{"n_layer": 10, "d_shared_expert": 128, "router_score": "softmax", "init_std_router": 0.0148, "lr_router": 0.00116, "head_dim": 32, "norm_eps": 1e-05, "rope_fraction": 1.0, "qk_norm": false, "init_std_down": 0.0, "decay_fraction": 0.695, "seq_len": 512, "steps": 3577}
Below are experts of layer 2 (counted from 0) of a mixture-of-experts language model. Rows are named router (the router's row for the expert), gate (a neuron's input weights, with its number), up (a neuron's input weights, with its number) and show model dimensions 96-127. Each number is 128 + 24 x the weight over its row's rms, rounded and kept within 0 to 255.
After each expert's rows: "comes after" lists some tokens at least twice as common just before its tokens as in all text. This comes from a sample of Wikipedia text that the model never trained on. Tokens count by the router's weight.

# expert 4
router [169 181 157 158 147 105 147 122  90 154  93 159 179 120 125 124 101 183 149 164 113 141 102 148 150 145 107 117 129 138 149  97]
gate0 [119 117 144 155 141 147 138 125  99 150 125 149 133  92 199 128 124 141 130 139 150 156 118 179 143 160 152 116 144 118 148 156]
up0 [159 115 130 142 125  94 109 133 168 108 110  77 134 124  70 126 152  92 144 128 134  92 143  73 122 119  94 110 111 168  88 119]
gate1 [ 73 127 149 138 157  97 160 113 147 133 157 142 138 110 125  94 147 130  70 125 149 117 115 153 108 128 102 117 136 132 112 150]
up1 [133 129 125 134 116 111 153 133 153 138 120 104 145 116  83 118 153 127 133 157 154 102 134 127 150 124 106 141 117 142 107 193]
gate2 [161 136 143 145 118 146 120 111 120  78 106 120 153 154  93 142 126  94 155 122 156 131 122 111 156 165 120  76 118 107 103 177]
up2 [125 105 119 110 120  87 135 156 163 161  88 123 137  99 109 138 130 138 129 194 119 115 131 102 113  86 140 154 126 128 137 166]
comes after: " |\n", " of", "\n", " in", " for", " at"

# expert 12
router [ 92 108 121 113 117 134 128 160 147 108 147 127 113 131 129 111 116 114 149 150 121 133 131 114 119 129 131 133 120 133 136 154]
gate0 [ 84 152 135 164 155 106 145 170 134  88 124 110 116  84 115 150 196 126 109 128 103 149 108 136 149 131  99 169 127 170 119 132]
up0 [174 189 174 163 127 104 148 102 109 119  73 108 124 139 146 101 131 110 174  94 155 129 140 135 123  90 157 129 117 120 147 136]
gate1 [152  83 131 107 182 107 139 141 136 151 139 145 100  89 137 131  66 100 139 128 129 108 132 146 144  99 118 142 125 152 135 128]
up1 [119 127 113 123 134 127 101 107 135 152 128  94 166 140  99 154 125 127 130 120 130 128 105 159 100 141 149 180 123 119 153 143]
gate2 [135 149  93 146  92 147 123 119 149 135 117 155 151 127 137  77 127 139 154 159 125  97 120 191 137 140 152 105 107 111 126 146]
up2 [124 137 119 145 140 118 140 125 130 128 109 168 123 154 129 128 154 123 130  96 122 104 136 173 114 126 124  97 126 118 132 117]
comes after: " the", " a", " his", "'s", " The", " their"

# expert 34
router [126 164 128 165 122 158 142 112 128 181 124 156  97 151 107 125 138 146 141 171 172  89 134 113 111 146 143  84 151 109 133 127]
gate0 [157 127 117 115 133 134 140 147 119 141 134 116 108 127 140 162 137 156 112 108 190 132 107  89  94 130 119 129 123 147 112 158]
up0 [124 123 128 142 112 138 133 106  94  98 134 126 149 172 142 119 168 141 140 125  86  95 129 137 138 127 120 138 110 147 114 110]
gate1 [102 103 138 121 146 139 126 133 105 125 128 155  96 155 116 172 146  92 183 107 114 128 139 141 131 127 104 119 122 134 106 107]
up1 [106 123  98 118 179 106 110 135 105 144 190 107 113 148  95 154 171 152 145 118 111 154 132 172 131 162 161 141 187 108 142  92]
gate2 [141 163 102 149 106 124  86 112 123 128 138 137 110 120  64 107 138 157 109 111 131  96 100 128 122 154 110 128 131 124 128 141]
up2 [115 125 116 163 105 114 119 128 112 101 134 128 178  96 124 142 127 123 141 177 126 155 107 187 119 147 130 131 140 120 139 150]
comes after: " |", " ", ",", "|", ":", ";"

# expert 21
router [ 52 123 163 140 126 114 111 158 151 146 133 113 124 134  92 124 165 139 147 134  83 141 158 125 122 115 142 115 118 137 138 106]
gate0 [ 98 102 120 108 154 121 143 129 124  90 129  70  83 124 153  99 107 149 155 137 114 112 110 126  99 140 170 116 122  76 108 123]
up0 [100 116 143 124 145 145 127 145 147  53 125  80  94 110 165 140 103 111 126 124 111 115 103 108  75 117 149 123 116 115 127 154]
gate1 [152 147 153 133 152 150 146 106 139 136 135  96 175 118 159 119 121  89 118  95 115  99 129 131 145 171 167 139 136 130 154 157]
up1 [ 97 132 118 148  92 103 108 158 141 115  83 160 158 113 149 103 189 142 143 160  89 138 130 134 164 116 152 169 166 122 172 117]
gate2 [161 147 122 135 106 126 114 128  72 139 132 123 124  93 155 162 147  99 161 136  99 162  92 123 153 134 134 183  98 162 103 137]
up2 [ 85 113 119 136 148 134 130  99  97 126  95 138 116 107 113 143 153 112 126 170 108 105 138 149 105 119 123 128 129 147 144 124]
comes after: " the", " a", "==", "-", " The", " and"

# expert 33
router [135 129 147 185 110 118 146 136 102 133 130 142 128 113 156 123 106 140 141 174 128 103 106 117 145 145 108 130 140 145 149 131]
gate0 [127 126  92 134 136 135 128 144 171 141 122 148 134 149 150 153  96 132 135 108 114 135 152  89 120 132 154 121 125 119 108 157]
up0 [138 143 101 144 126 130 101  90 145 148 106 129 102  82 155 114 147 108 127 138  89 128  73 133 136 105 165 137 107 115 114 144]
gate1 [137 148 157 174 125  96 147 121 149 152 133 140 134 132 132 135 158 106 134 141 153 112 149 155 127 132 157 158 134  94  97 161]
up1 [ 85 134 136 130 134  91  91 131 183  63 107 154 120 111  97 133 168 150 115 101 123 157 103 117 111 140 139 147 167  93 115 105]
gate2 [ 92 132 104 133  92  89 112 126 164  99 125 134 135 120 110 116 144 114 129 158 175 141 106 102  89 140 136 128 152 129 121 172]
up2 [ 98 110 110 105 143 129  84 139 146 112 123 115 156 150 143 137 156 138 142 171 167 147 132  82 152 125 147 152 152 123 159 137]
comes after: " |\n", ")", "0", "1", "\"", "2"

# expert 25
router [132 145 165 161 116  91 108 115  75 166  80 143 143 135 123 107 129 147 134 115 139 143 102 136 128  91 129 141 131 140 137  45]
gate0 [121 117 135 153 134 157 118  57 125 115 134 131 119 148 167 103 128 178 137 111  91 114 173 126 107 127 145 104  81 115 162 137]
up0 [118 148 135 169 111 122  95  45 126 123  99 129 110 126 149 116 145 148 138 124 111 130 116 103  81 118 144 169 100 123 161 174]
gate1 [104 149  97 137 131 108 118 142 165 121 131  92 116 108 121 142 133 135 141 159 104  99 123  95 113 102 138 120 146 115 130 108]
up1 [117 123 146 121  70 117 123 129 130 137 128 112 166 146 117 131 119 154  85  87 129 159 104 160 145 148 151  69 140 130 144 131]
gate2 [105 128 116 130 116 166 127 145 129 158 119 124 166 142 140 118 134 145 117 133 145 155 164 111 102 153 138 119  98 148 130 132]
up2 [152  79 114 131 185 115 137 108 116 136 127 157 133 145  90 158 135  93 124  81 114 125 144 127 118 153 120 118 120 112 125  97]
comes after: "-", "\n", ":", "\n\n", " Country", ")\n"

# expert 10
router [136 101 150 128 112 131 138 124 162 190  90 160 159 114 109 136 157  84 136  96 184 104 128 113 144 174 144 111 127  97 108  76]
gate0 [132 177 136 117 129 152  85 115 135 176 147  89 108 104 121 102 120 149 142  88 112  94 153 138 136 177  95 152 145 124  76 121]
up0 [125  95 114 119 150 172 113 167 149 128 121  96 123 121 144  85 146 122  94 106 126 111 124 104 121 151  90  97 124 100 100 114]
gate1 [109 158 130  89 168 153 140 120 123 114 118 137 128 138 146 141 162  89 159 132  72 133 163 144 159 105 124  97 123 125 125 134]
up1 [ 98 132 128 128 141 136 135  96 141 108 116 100 126 141 155 124 130 103 155 112  99  75 154 134 150 119 119  99 160 132 118  96]
gate2 [ 95  99 139 111 125  86 142 129 144 111 145 114 136 144 119 120 123 129 181 130  49 146 101 128 149 132 155 165 125  99  86 102]
up2 [170  92 119 120 146 101 144 118 133 101 107 130 119  92 134 131 149 108 120 145 192  91 164 107 147 116 123 131 131 165 102 110]
comes after: " ", ".", "–", "201", " (", "200"

# expert 24
router [128 137 125 122 112 131 158 182 169 193 148 158 142  99  92 163 121 138 146  96 139 105 117 140 158 117 131  67  96 176 160 144]
gate0 [146 131 164 161 113 123 121 128 112 170  85  79 134 121 124 165 118 180 133 154 132 104 141 150 137 113 164 134 127 107 135  81]
up0 [128 149 142 161 143 152 148 122 104 113 141 131  74  84 119 106  79 141 152 140 123 117 100  86 136  96 126 179 126 126 130 110]
gate1 [147 120  97  94 130 168 126 171 109 153 205 134 129 161 150 147 110 102  83 119 117 142 143 118 143 138 112 105 112 133 105 172]
up1 [190 133 138 134  98 102 139 125 175 135  86 126 149 103  50 133 153  94 155 136  91 119  79 136 138 128 142 100 149 162 120 113]
gate2 [ 88 167  75 130 132 149 131  96 145 126 143 162 138 138 109 132 154 134 139 111 184 131 136 162 170  96  55 109 156 113 132 109]
up2 [166 101 127 113 144  91 148 163 121 115 114 107 110 178 146  99  72 141 101 114 157 167 148 102 110 127 156 126  96 110 155 141]
comes after: " |", " ", " (", "|", ";", "-"

# expert 22
router [ 85  99 120 116 132 148 161 156 114 123 145 137 139 119 117 101 151  64  71 133 116 133 155 134 121 139 157 123  94 127 152 135]
gate0 [103  97 107 136  83 152 134 133 159 115 165 108 124 120 137 117 146 126  99 133 135 126 112 145 135 157  79  55 120 134  93  86]
up0 [163 140 152 119 176 124 163 150 126 127 125 105 100 154  87 125 106 134 144 136  97 137 155 107 143 101 156 132 113 154 113 123]
gate1 [102  97 162  99 186 109 118 103 107  96  92 130 145 160  91 118 134 141 142  95 118  92  92 162 152 106 138 112  84 108 144 112]
up1 [101  75 104 108 142  95 137 174 136 150 149 133 153 146 150 154  68 121 126 120  98  93 107 114 138  93 144 126  93 141 138  96]
gate2 [109 124 142 110 106 130 171 133 138 127 151 124 136 134 117 173 135 130 160 155 111 158 142  90 145 128 126 100 124 144 150 112]
up2 [147 143 161 137 123  91 112 104 116 125 130 137 107 101 129 115 154 134 119 143 129 116 113 128  95 148 160 130 116 103 129 124]
comes after: " to", " a", " was", " and", " the", " is"

# expert 30
router [168 115 141  97 112 139 142 101 101 136 121 109 148 139 109 157 107 146 141  91 140 136  95  92 139 111 123 146 151 170 116 121]
gate0 [161 106 157 116  71 118 134 104  98 141 128 148 110 122  93 145 106 145  98 105 141 186  70 101  91 129 127 112 130 137  78 151]
up0 [150 102 167 109 102 119  92 108  98 124 108 143  91  88 107 132  66 165 131 122  97 137 114 109 118 165 136 107 125 145  79 156]
gate1 [ 98 118  94 107 108 130 106 119 189 121 129 134 123 144 135 138 118 168 140  78 122 113  88 168 114 110 135 162  80 141 143 129]
up1 [148 166 123 115 107 117 125 115 148  93 122 162 107 138  82 121 137 151 148  80 130 127 110 158  98 140 154 172 130 143 110 122]
gate2 [149 168 150  99 121 110 129 111  91 119 131 167 116 131 109 129 115 123 167 126 153 125 134 106 130 161 127 138 117 185 133 128]
up2 [127 121 157 139 155 149 165 146 143 105 139 143 110 112 124 168 155 116  70 125 103 140 102 150  96 124 125  88 132  86 152 118]
comes after: ",", " |", " the", " of", " in", " New"

# expert 2
router [132 173 150 187 127 158 135 136 111 193 127 133 138 134 137 129 161 159 144 162 184 113 137 112 148 103 152 112 118 145 113 145]
gate0 [123 171 146 131 118 123 111 107 154 107 143 172 148 117 120 128 110 104 178 112  97 146 139 102 113  94 100 134  74 141 118 149]
up0 [126 170 109 126 167 156 153 105 134  64 154 139 139 115 119 158 130 160 137 108  95 113 168  94 132 143 114 145  64 140 180 146]
gate1 [161 140  90 137 139 109 139 103  89 136 107 184 118 117  88 139 138 120 123 152 124 101 121 124 153 166 112 154 125 115 108 116]
up1 [108 127 135 148 125 109 145 173 182 119 101 119 142 130 159 117 122 103 117 111 124 136 129  91 100 170  81 120 152  82  95 115]
gate2 [120  95 121 156 132 137 114 137 135 163 101 116  93 150 115  99 165 137  99 164 136  83 164 134 153 130 123 147 125  99 120 120]
up2 [135  79  97 162 111 143 103 144 113 180 107 123 108 117 151  99 135 158 160 141 131 110 158 114 142 107 103 150 143 117  78 111]
comes after: " |", ";", "|", ":", "0", " /"

# expert 20
router [124 129 142 171 125 137 110 123  68 117 137 162 151 117 131 138 117 139 150 178 133 118 120 101 146 139 117  95 139 148  96 148]
gate0 [119 126 134 135 113 110 120 149 121  90 128 153  99 142 169 164 134 102 144 154 148  94 118 121  70 120 115 135 160  80 142 129]
up0 [133 124  88 125 112 144 104 119  83 110 149 156 113 120 170 135 114 182 117 153 156  77 176 122 123 163 110 130 142  88 129 163]
gate1 [143 104 144 132 138 173 103 156  92 100 177  59  93 130 174 137  80  70 147 133 120 134 119  85 104 105 126 131 146 134 159 160]
up1 [130 163 142 133 133 144 164 106 124 162 129  90  96 112 156 115 118  32 141 101 147 153 128  60 117 146 129 134 148 150 142 158]
gate2 [120 139 144 119 141 152  96 154 173  92 116 105 128 103 103  83 110 159 174 137 143 122 134 129 150 131 157 129 122 135 114 112]
up2 [101 133 146 137  97 117 118  93 185  74 109 123 127 109 145 113 105 171 106 118 107 111 139 128 168 129 156 134 140 138 102 123]
comes after: " |", "|", " in", " October", " September", " January"

# expert 31
router [128 114 140  98 125 135  88 180 115 123 140 141 134 119 126 119 112 141 140 139 134 134 130 155  81 174 149 119 141 102  89 141]
gate0 [132 146 112 120 130 165 170 110 159 131 162 128  95 168 140 134  68 156 188 120 154 131 134  99 143 118 114 120 108 144 145 123]
up0 [124 128  77 118 108 120 173 118 118  95 115 129 115 112 158 108 127 158 105 115 138 133 115 144 140 137 114 145 147 101 149 129]
gate1 [144 126 159 103 134  93 120 104 175 102  92 105 123 125  93 165 148 168 107 125 165 127 118 115 139 129 123 124 108 160 156 112]
up1 [100  93 100 146 123 140 114 174  85 157 108 148 155 110 110 123 142 113 123 121 139 144 160 114 104 126 107  87 126 133 128 123]
gate2 [141 102 147 132 178 144 112 152 154 128 127  84 109  81 143 105 160 107 115  82 128 158 102 117 139 142  92  87 187 106 126 121]
up2 [117 153 120  94 131 112  93 134 180 104 105 134 136  83 109  83 137 136 153  76 107 141 123  94 159 139 167 144 141 158 127 155]
comes after: " the", " of", " as", " with", " a", " for"